Below are experts of layer 4 (counted from 0) of a mixture-of-experts language model. Rows are named router (the router's row for the expert), down (a neuron's output weights, with its number) and show model dimensions 0-127. Each number is 200 + 30 x the weight over its row's rms, rounded and kept within 0 to 999.
After each expert's rows: "comes before" lists some tokens at least twice as common just after its tokens as in all text. This comes from a sample of Wikipedia text that the model never trained on. Tokens count by the router's weight.

# expert 47
router,186,169,225,222,175,220,226,181,217,242,197,141,165,249,187,245,180,159,132,209,201,189,220,237,275,234,241,228,214,196,225,212,216,221,171,251,202,200,199,236,176,195,219,230,234,156,167,158,233,218,196,201,218,150,210,173,247,227,260,165,125,164,248,221,145,163,180,235,187,178,239,218,234,178,165,194,183,210,188,220,178,193,236,213,178,216,154,238,215,219,176,197,190,194,219,166,192,155,201,159,189,198,212,200,212,181,217,170,212,165,242,250,167,216,188,199,251,232,191,218,219,163,169,245,240,206,215,216
down0,248,171,227,199,218,249,213,218,210,242,252,186,183,188,175,214,157,229,132,174,195,181,179,248,195,223,221,253,172,182,216,215,223,249,220,187,242,237,241,180,192,178,265,199,190,193,181,150,217,205,187,177,171,208,251,224,220,191,238,183,185,234,224,229,218,203,178,193,188,260,223,208,135,201,192,175,153,266,186,218,193,235,231,259,178,201,166,224,212,201,229,272,136,238,179,221,173,194,244,229,163,231,193,161,191,165,171,175,208,195,197,211,237,225,226,203,211,188,156,167,181,191,256,182,217,177,211,204
down1,237,210,212,153,245,215,195,243,158,227,267,204,220,212,215,214,239,240,195,219,170,209,170,200,291,184,204,159,243,218,201,225,199,131,244,216,231,224,192,184,199,209,216,220,167,194,197,203,179,211,188,238,259,110,200,229,218,232,145,181,220,146,222,159,219,190,188,172,196,165,208,189,233,221,205,202,197,162,234,225,234,152,145,172,196,224,194,169,201,249,224,206,220,196,239,198,189,243,189,193,182,180,226,194,172,205,161,164,225,259,166,205,182,197,168,204,236,152,190,209,224,225,178,160,235,226,225,215
comes before: " by", " to", " in", " as", " on", " for"

# expert 43
router,240,216,151,200,177,225,224,245,167,261,186,237,188,207,231,208,220,205,255,180,237,229,220,197,228,241,177,215,225,156,222,207,218,200,220,186,194,181,268,209,186,152,217,196,279,191,167,182,151,205,178,206,155,206,256,191,228,225,162,186,220,178,221,187,166,161,173,181,220,199,230,217,203,200,157,186,178,184,161,172,185,211,178,253,218,200,213,195,176,180,235,159,196,201,152,239,219,258,237,199,207,246,223,231,184,144,196,222,239,155,183,228,207,152,156,168,223,208,149,211,194,248,198,148,248,225,237,209
down0,238,165,224,165,241,181,191,185,189,157,225,206,211,199,203,220,189,225,161,199,156,210,167,196,227,228,224,218,216,154,221,178,169,213,189,236,274,195,251,204,188,210,220,167,165,237,209,208,222,216,157,125,243,232,168,265,163,207,186,201,189,191,253,200,244,237,262,137,191,259,204,212,156,225,213,220,160,181,165,169,166,252,208,208,201,211,152,208,245,214,200,208,177,146,190,196,141,228,184,241,172,182,215,187,242,205,184,235,210,182,212,204,193,181,152,222,192,211,261,188,189,212,237,216,188,199,157,169
down1,169,204,221,257,137,155,185,241,201,210,187,197,180,219,199,217,162,192,234,208,253,257,177,259,219,201,121,227,140,187,191,165,237,216,164,194,216,178,186,187,166,228,245,193,187,197,231,214,176,220,197,198,202,122,214,178,176,195,224,165,179,153,178,172,210,231,166,254,195,202,147,155,180,221,218,197,197,183,259,162,186,218,223,175,183,238,189,176,225,153,214,206,172,234,246,219,189,224,201,211,197,254,205,233,209,192,237,236,176,207,210,176,232,188,196,162,156,176,214,257,197,212,171,156,206,227,164,155
comes before: "-", "|", "  ", ":", "\n", " UTC"

# expert 44
router,190,203,212,227,168,164,251,185,204,206,210,149,149,240,182,223,175,202,142,186,175,167,225,242,256,224,209,212,249,198,240,230,180,177,163,256,205,203,237,225,163,188,200,252,189,215,167,122,222,228,183,206,170,161,222,170,247,206,236,139,127,136,254,216,157,208,184,227,227,164,215,238,244,191,154,190,188,202,221,189,182,235,238,229,210,181,170,208,212,226,190,192,180,234,196,167,189,181,159,161,192,183,208,209,190,194,192,166,208,179,222,270,188,184,165,204,225,218,182,230,192,178,173,221,222,192,230,177
down0,203,187,203,144,181,231,189,177,192,204,205,236,216,186,222,190,154,191,150,183,155,154,207,197,211,170,250,165,192,167,171,142,193,225,142,203,203,242,205,191,188,198,173,151,178,192,205,180,191,231,219,269,179,195,243,139,170,214,183,250,227,157,218,197,176,207,253,156,223,167,191,149,221,174,195,290,198,193,143,207,171,197,150,198,162,145,191,180,199,212,209,178,185,223,233,174,176,208,212,198,194,239,167,219,182,181,235,256,230,265,232,219,183,186,211,171,240,212,203,174,168,177,204,211,206,212,164,258
down1,177,193,193,187,171,199,182,147,205,174,190,167,244,182,188,231,162,195,264,184,203,217,224,204,212,193,203,137,175,244,242,179,213,171,188,201,293,315,158,192,149,220,234,231,219,172,216,164,243,183,211,232,214,205,206,203,173,181,188,209,225,187,195,251,196,257,226,188,261,184,219,206,200,227,184,263,211,234,202,166,220,216,156,195,196,219,193,172,201,253,184,212,221,185,217,189,203,228,221,186,202,217,219,226,134,234,215,216,229,196,224,196,197,140,194,164,252,169,225,195,209,213,178,213,149,215,219,235
comes before: " to", " by", " in", " as", " for", "ly"

# expert 1
router,221,165,169,231,218,184,227,195,146,175,162,214,214,244,184,218,184,176,181,221,262,177,159,142,165,217,213,216,160,175,194,207,273,151,180,226,198,227,136,186,178,214,209,234,210,208,239,206,241,184,194,195,197,154,249,183,188,204,216,247,187,215,156,235,251,145,226,201,260,222,173,250,199,244,175,212,251,194,188,221,180,205,208,193,201,244,191,240,183,198,158,244,234,202,181,188,177,248,237,195,183,212,210,195,202,142,220,215,250,243,236,202,207,204,190,207,228,160,169,226,167,204,245,230,171,224,213,146
down0,226,227,186,196,216,184,203,214,228,236,223,151,226,161,265,247,238,165,152,245,212,158,208,192,208,178,189,179,184,184,141,230,209,190,181,248,191,232,227,177,227,222,217,186,187,251,185,240,225,231,192,194,196,204,208,200,206,126,215,217,164,194,205,213,161,171,174,151,213,206,182,148,225,254,209,202,195,190,164,189,173,185,180,223,211,249,250,132,163,198,203,219,212,217,162,180,246,240,220,219,205,204,185,181,214,222,244,244,203,228,225,189,104,157,192,140,231,147,230,199,236,207,224,207,199,179,177,221
down1,165,206,181,234,201,170,182,211,231,245,215,221,270,210,203,192,228,214,194,205,220,183,232,208,209,213,180,191,207,187,193,190,245,222,153,201,213,152,225,220,189,252,208,218,213,242,277,215,164,180,256,193,202,193,203,178,195,179,191,162,154,174,194,195,224,173,272,259,252,218,189,169,199,169,203,191,221,153,230,242,221,180,191,206,157,202,180,261,194,255,190,219,195,195,198,172,159,200,161,122,212,268,180,223,160,141,280,232,185,242,249,184,187,208,203,170,179,222,210,181,186,195,218,225,205,206,193,232
comes before: "=", "|", "\n\n", " |", "\n", " -"

# expert 16
router,148,208,200,232,195,175,151,230,203,179,182,176,244,194,221,188,163,161,182,194,179,202,208,198,157,229,195,152,252,220,237,202,155,159,162,159,157,156,236,174,197,240,238,163,224,216,203,255,191,208,235,190,176,153,224,168,151,236,209,205,209,204,179,166,209,207,246,161,198,196,186,233,167,201,163,240,239,247,159,244,222,221,174,222,155,168,229,158,169,165,216,242,154,173,186,164,164,161,184,183,229,160,218,207,213,234,246,243,169,236,218,216,172,222,231,231,162,178,149,175,220,174,199,230,185,208,179,192
down0,183,152,189,190,249,174,132,216,203,202,176,220,222,173,202,115,168,226,178,174,216,168,204,141,159,180,240,186,197,230,197,195,167,212,194,207,161,270,210,201,164,169,204,220,266,246,111,168,223,215,171,182,224,194,235,232,183,200,237,129,194,151,216,163,240,192,220,218,202,186,214,203,173,185,135,208,176,188,179,177,216,194,237,217,196,191,198,201,198,239,183,216,216,226,194,205,194,172,181,223,209,124,207,206,243,233,183,208,158,203,211,191,225,183,164,252,237,225,224,192,202,232,210,180,180,138,201,208
down1,235,193,204,172,179,217,190,191,166,199,192,177,227,207,117,141,276,210,221,200,191,193,194,179,205,212,179,219,221,221,173,241,259,192,252,191,305,302,209,174,183,219,149,214,187,177,212,162,205,227,181,200,181,185,191,272,185,195,219,181,248,191,196,218,195,171,177,224,191,175,143,183,183,215,176,168,209,198,253,111,179,198,206,207,272,186,216,181,243,184,206,198,209,202,238,209,218,227,176,193,173,195,219,240,232,172,183,191,178,237,195,214,184,226,209,177,203,189,187,209,221,207,223,227,225,227,208,215
comes before: "\n\n", " The", " He", " In", " It", " She"

# expert 65
router,137,170,209,205,181,151,173,208,203,145,166,240,232,154,191,151,212,198,201,222,176,194,155,206,204,233,235,211,224,132,213,214,237,195,135,267,153,221,208,242,185,236,136,224,233,233,196,224,166,196,176,191,149,159,155,170,191,231,237,198,236,193,121,179,170,186,217,244,175,205,220,143,260,186,215,213,225,207,258,214,163,158,215,228,176,215,195,174,218,227,176,193,221,199,183,170,217,147,210,191,211,180,188,194,223,205,242,191,171,208,179,198,217,205,199,200,187,170,182,217,212,180,143,191,193,216,204,250
down0,185,178,253,177,187,221,198,219,279,167,197,188,153,214,226,238,237,158,256,232,198,215,209,160,214,193,176,154,188,232,229,148,245,220,202,176,185,200,197,222,216,229,187,200,192,207,196,235,168,190,191,173,190,188,183,185,164,175,174,212,272,197,146,194,183,247,171,219,219,210,177,144,269,215,204,236,248,234,150,235,196,217,208,192,163,169,170,184,207,239,149,237,188,160,234,140,238,241,190,197,235,166,166,171,252,220,237,217,197,202,190,184,206,197,230,224,194,225,182,186,250,232,203,182,258,215,185,226
down1,204,227,243,214,196,171,162,215,243,249,172,180,229,214,210,115,140,212,213,195,203,202,193,179,170,180,200,201,157,208,264,230,188,201,202,194,306,169,174,164,227,241,206,193,197,170,175,180,232,198,239,213,183,205,144,203,174,181,188,202,196,160,212,237,183,178,160,218,218,141,160,209,218,249,178,238,154,191,238,257,188,198,224,163,185,187,217,208,212,200,196,213,208,166,168,215,157,225,203,194,246,219,180,209,167,244,206,232,166,203,230,222,211,199,217,173,207,232,142,147,206,180,266,157,194,208,225,172
comes before: "|", "-", "\n\n", "The", " The", "In"

# expert 33
router,230,160,214,221,218,233,192,195,229,238,138,287,154,197,244,213,196,217,222,222,239,232,207,149,192,242,172,241,193,198,224,165,237,175,224,173,210,201,213,205,229,186,189,188,264,201,192,199,172,172,210,246,180,240,207,219,249,189,147,226,236,202,210,225,176,188,176,211,172,199,137,233,201,163,165,160,150,209,145,197,180,190,172,235,233,217,222,233,195,177,213,229,245,195,176,242,223,233,214,162,186,250,235,221,204,160,181,196,193,174,203,226,246,142,179,128,206,160,209,202,180,207,186,213,233,211,188,249
down0,203,238,190,142,194,200,198,232,182,197,196,173,155,221,195,238,232,196,137,267,238,165,259,272,191,238,161,194,235,183,205,181,182,225,197,201,195,174,190,226,216,204,189,195,192,263,150,156,237,204,199,275,183,225,232,176,164,197,164,209,201,158,212,197,168,201,195,186,198,205,225,202,184,215,141,264,208,174,209,172,186,192,192,160,239,276,183,169,219,224,191,205,180,203,158,204,215,182,183,209,211,264,175,202,211,190,235,240,191,186,237,198,204,208,228,237,166,187,170,152,280,162,238,223,191,197,189,218
down1,218,173,185,209,198,217,196,229,180,138,208,169,197,209,177,228,161,202,220,190,190,170,208,266,177,220,187,183,195,223,178,200,202,186,192,181,171,141,169,198,195,165,222,163,172,220,196,238,238,183,227,163,236,171,240,174,177,181,208,198,230,207,172,267,225,210,185,182,192,219,260,199,185,180,212,181,196,260,233,228,253,161,172,162,207,189,171,269,187,143,249,200,183,183,222,170,208,158,254,231,183,145,176,202,161,218,183,190,235,227,177,164,189,170,165,260,199,206,221,223,199,97,183,155,187,215,218,231
comes before: ":", "-", "\n", " (", " •", ")"

# expert 9
router,203,204,214,219,202,166,213,219,213,173,206,169,184,189,149,229,188,166,167,173,160,254,258,199,225,155,241,215,219,176,221,217,243,209,170,243,196,182,207,173,190,199,204,163,190,233,208,225,250,213,156,135,237,204,182,158,204,192,245,164,151,166,188,177,153,199,198,201,181,206,208,160,217,167,162,196,160,205,152,227,188,165,231,144,205,212,170,232,194,202,222,233,205,265,244,190,170,178,206,205,178,186,163,268,197,219,190,169,162,185,151,173,157,225,152,262,131,201,197,205,235,205,201,236,242,183,221,171
down0,189,219,212,229,169,196,163,171,204,241,182,211,194,206,200,206,198,209,264,223,218,171,217,190,170,147,211,196,157,296,197,202,197,245,202,191,226,225,166,254,178,228,220,245,233,204,196,209,192,225,195,161,209,155,179,171,204,165,180,211,210,182,200,188,200,184,246,230,200,198,260,183,241,215,163,206,213,290,215,134,131,182,187,192,211,191,195,210,211,218,153,265,167,199,181,190,227,208,189,242,204,209,233,205,243,227,151,181,183,213,213,169,188,192,181,163,202,231,207,273,228,186,197,218,235,131,189,151
down1,237,162,196,177,174,179,199,215,207,182,159,227,217,235,258,162,219,177,259,217,189,171,197,184,156,184,164,186,208,220,182,126,223,225,231,197,218,243,228,213,145,192,182,190,210,274,174,197,155,222,219,214,188,153,210,212,131,179,183,252,188,156,178,240,230,177,215,192,152,171,182,211,132,155,267,203,203,232,252,206,197,166,230,222,224,168,249,218,231,222,174,244,167,162,182,187,197,205,231,222,224,169,172,242,164,224,217,218,197,213,209,164,195,185,214,170,223,212,177,223,185,189,233,211,207,201,210,260
comes before: " the", " a", " to", " his", " in", " her"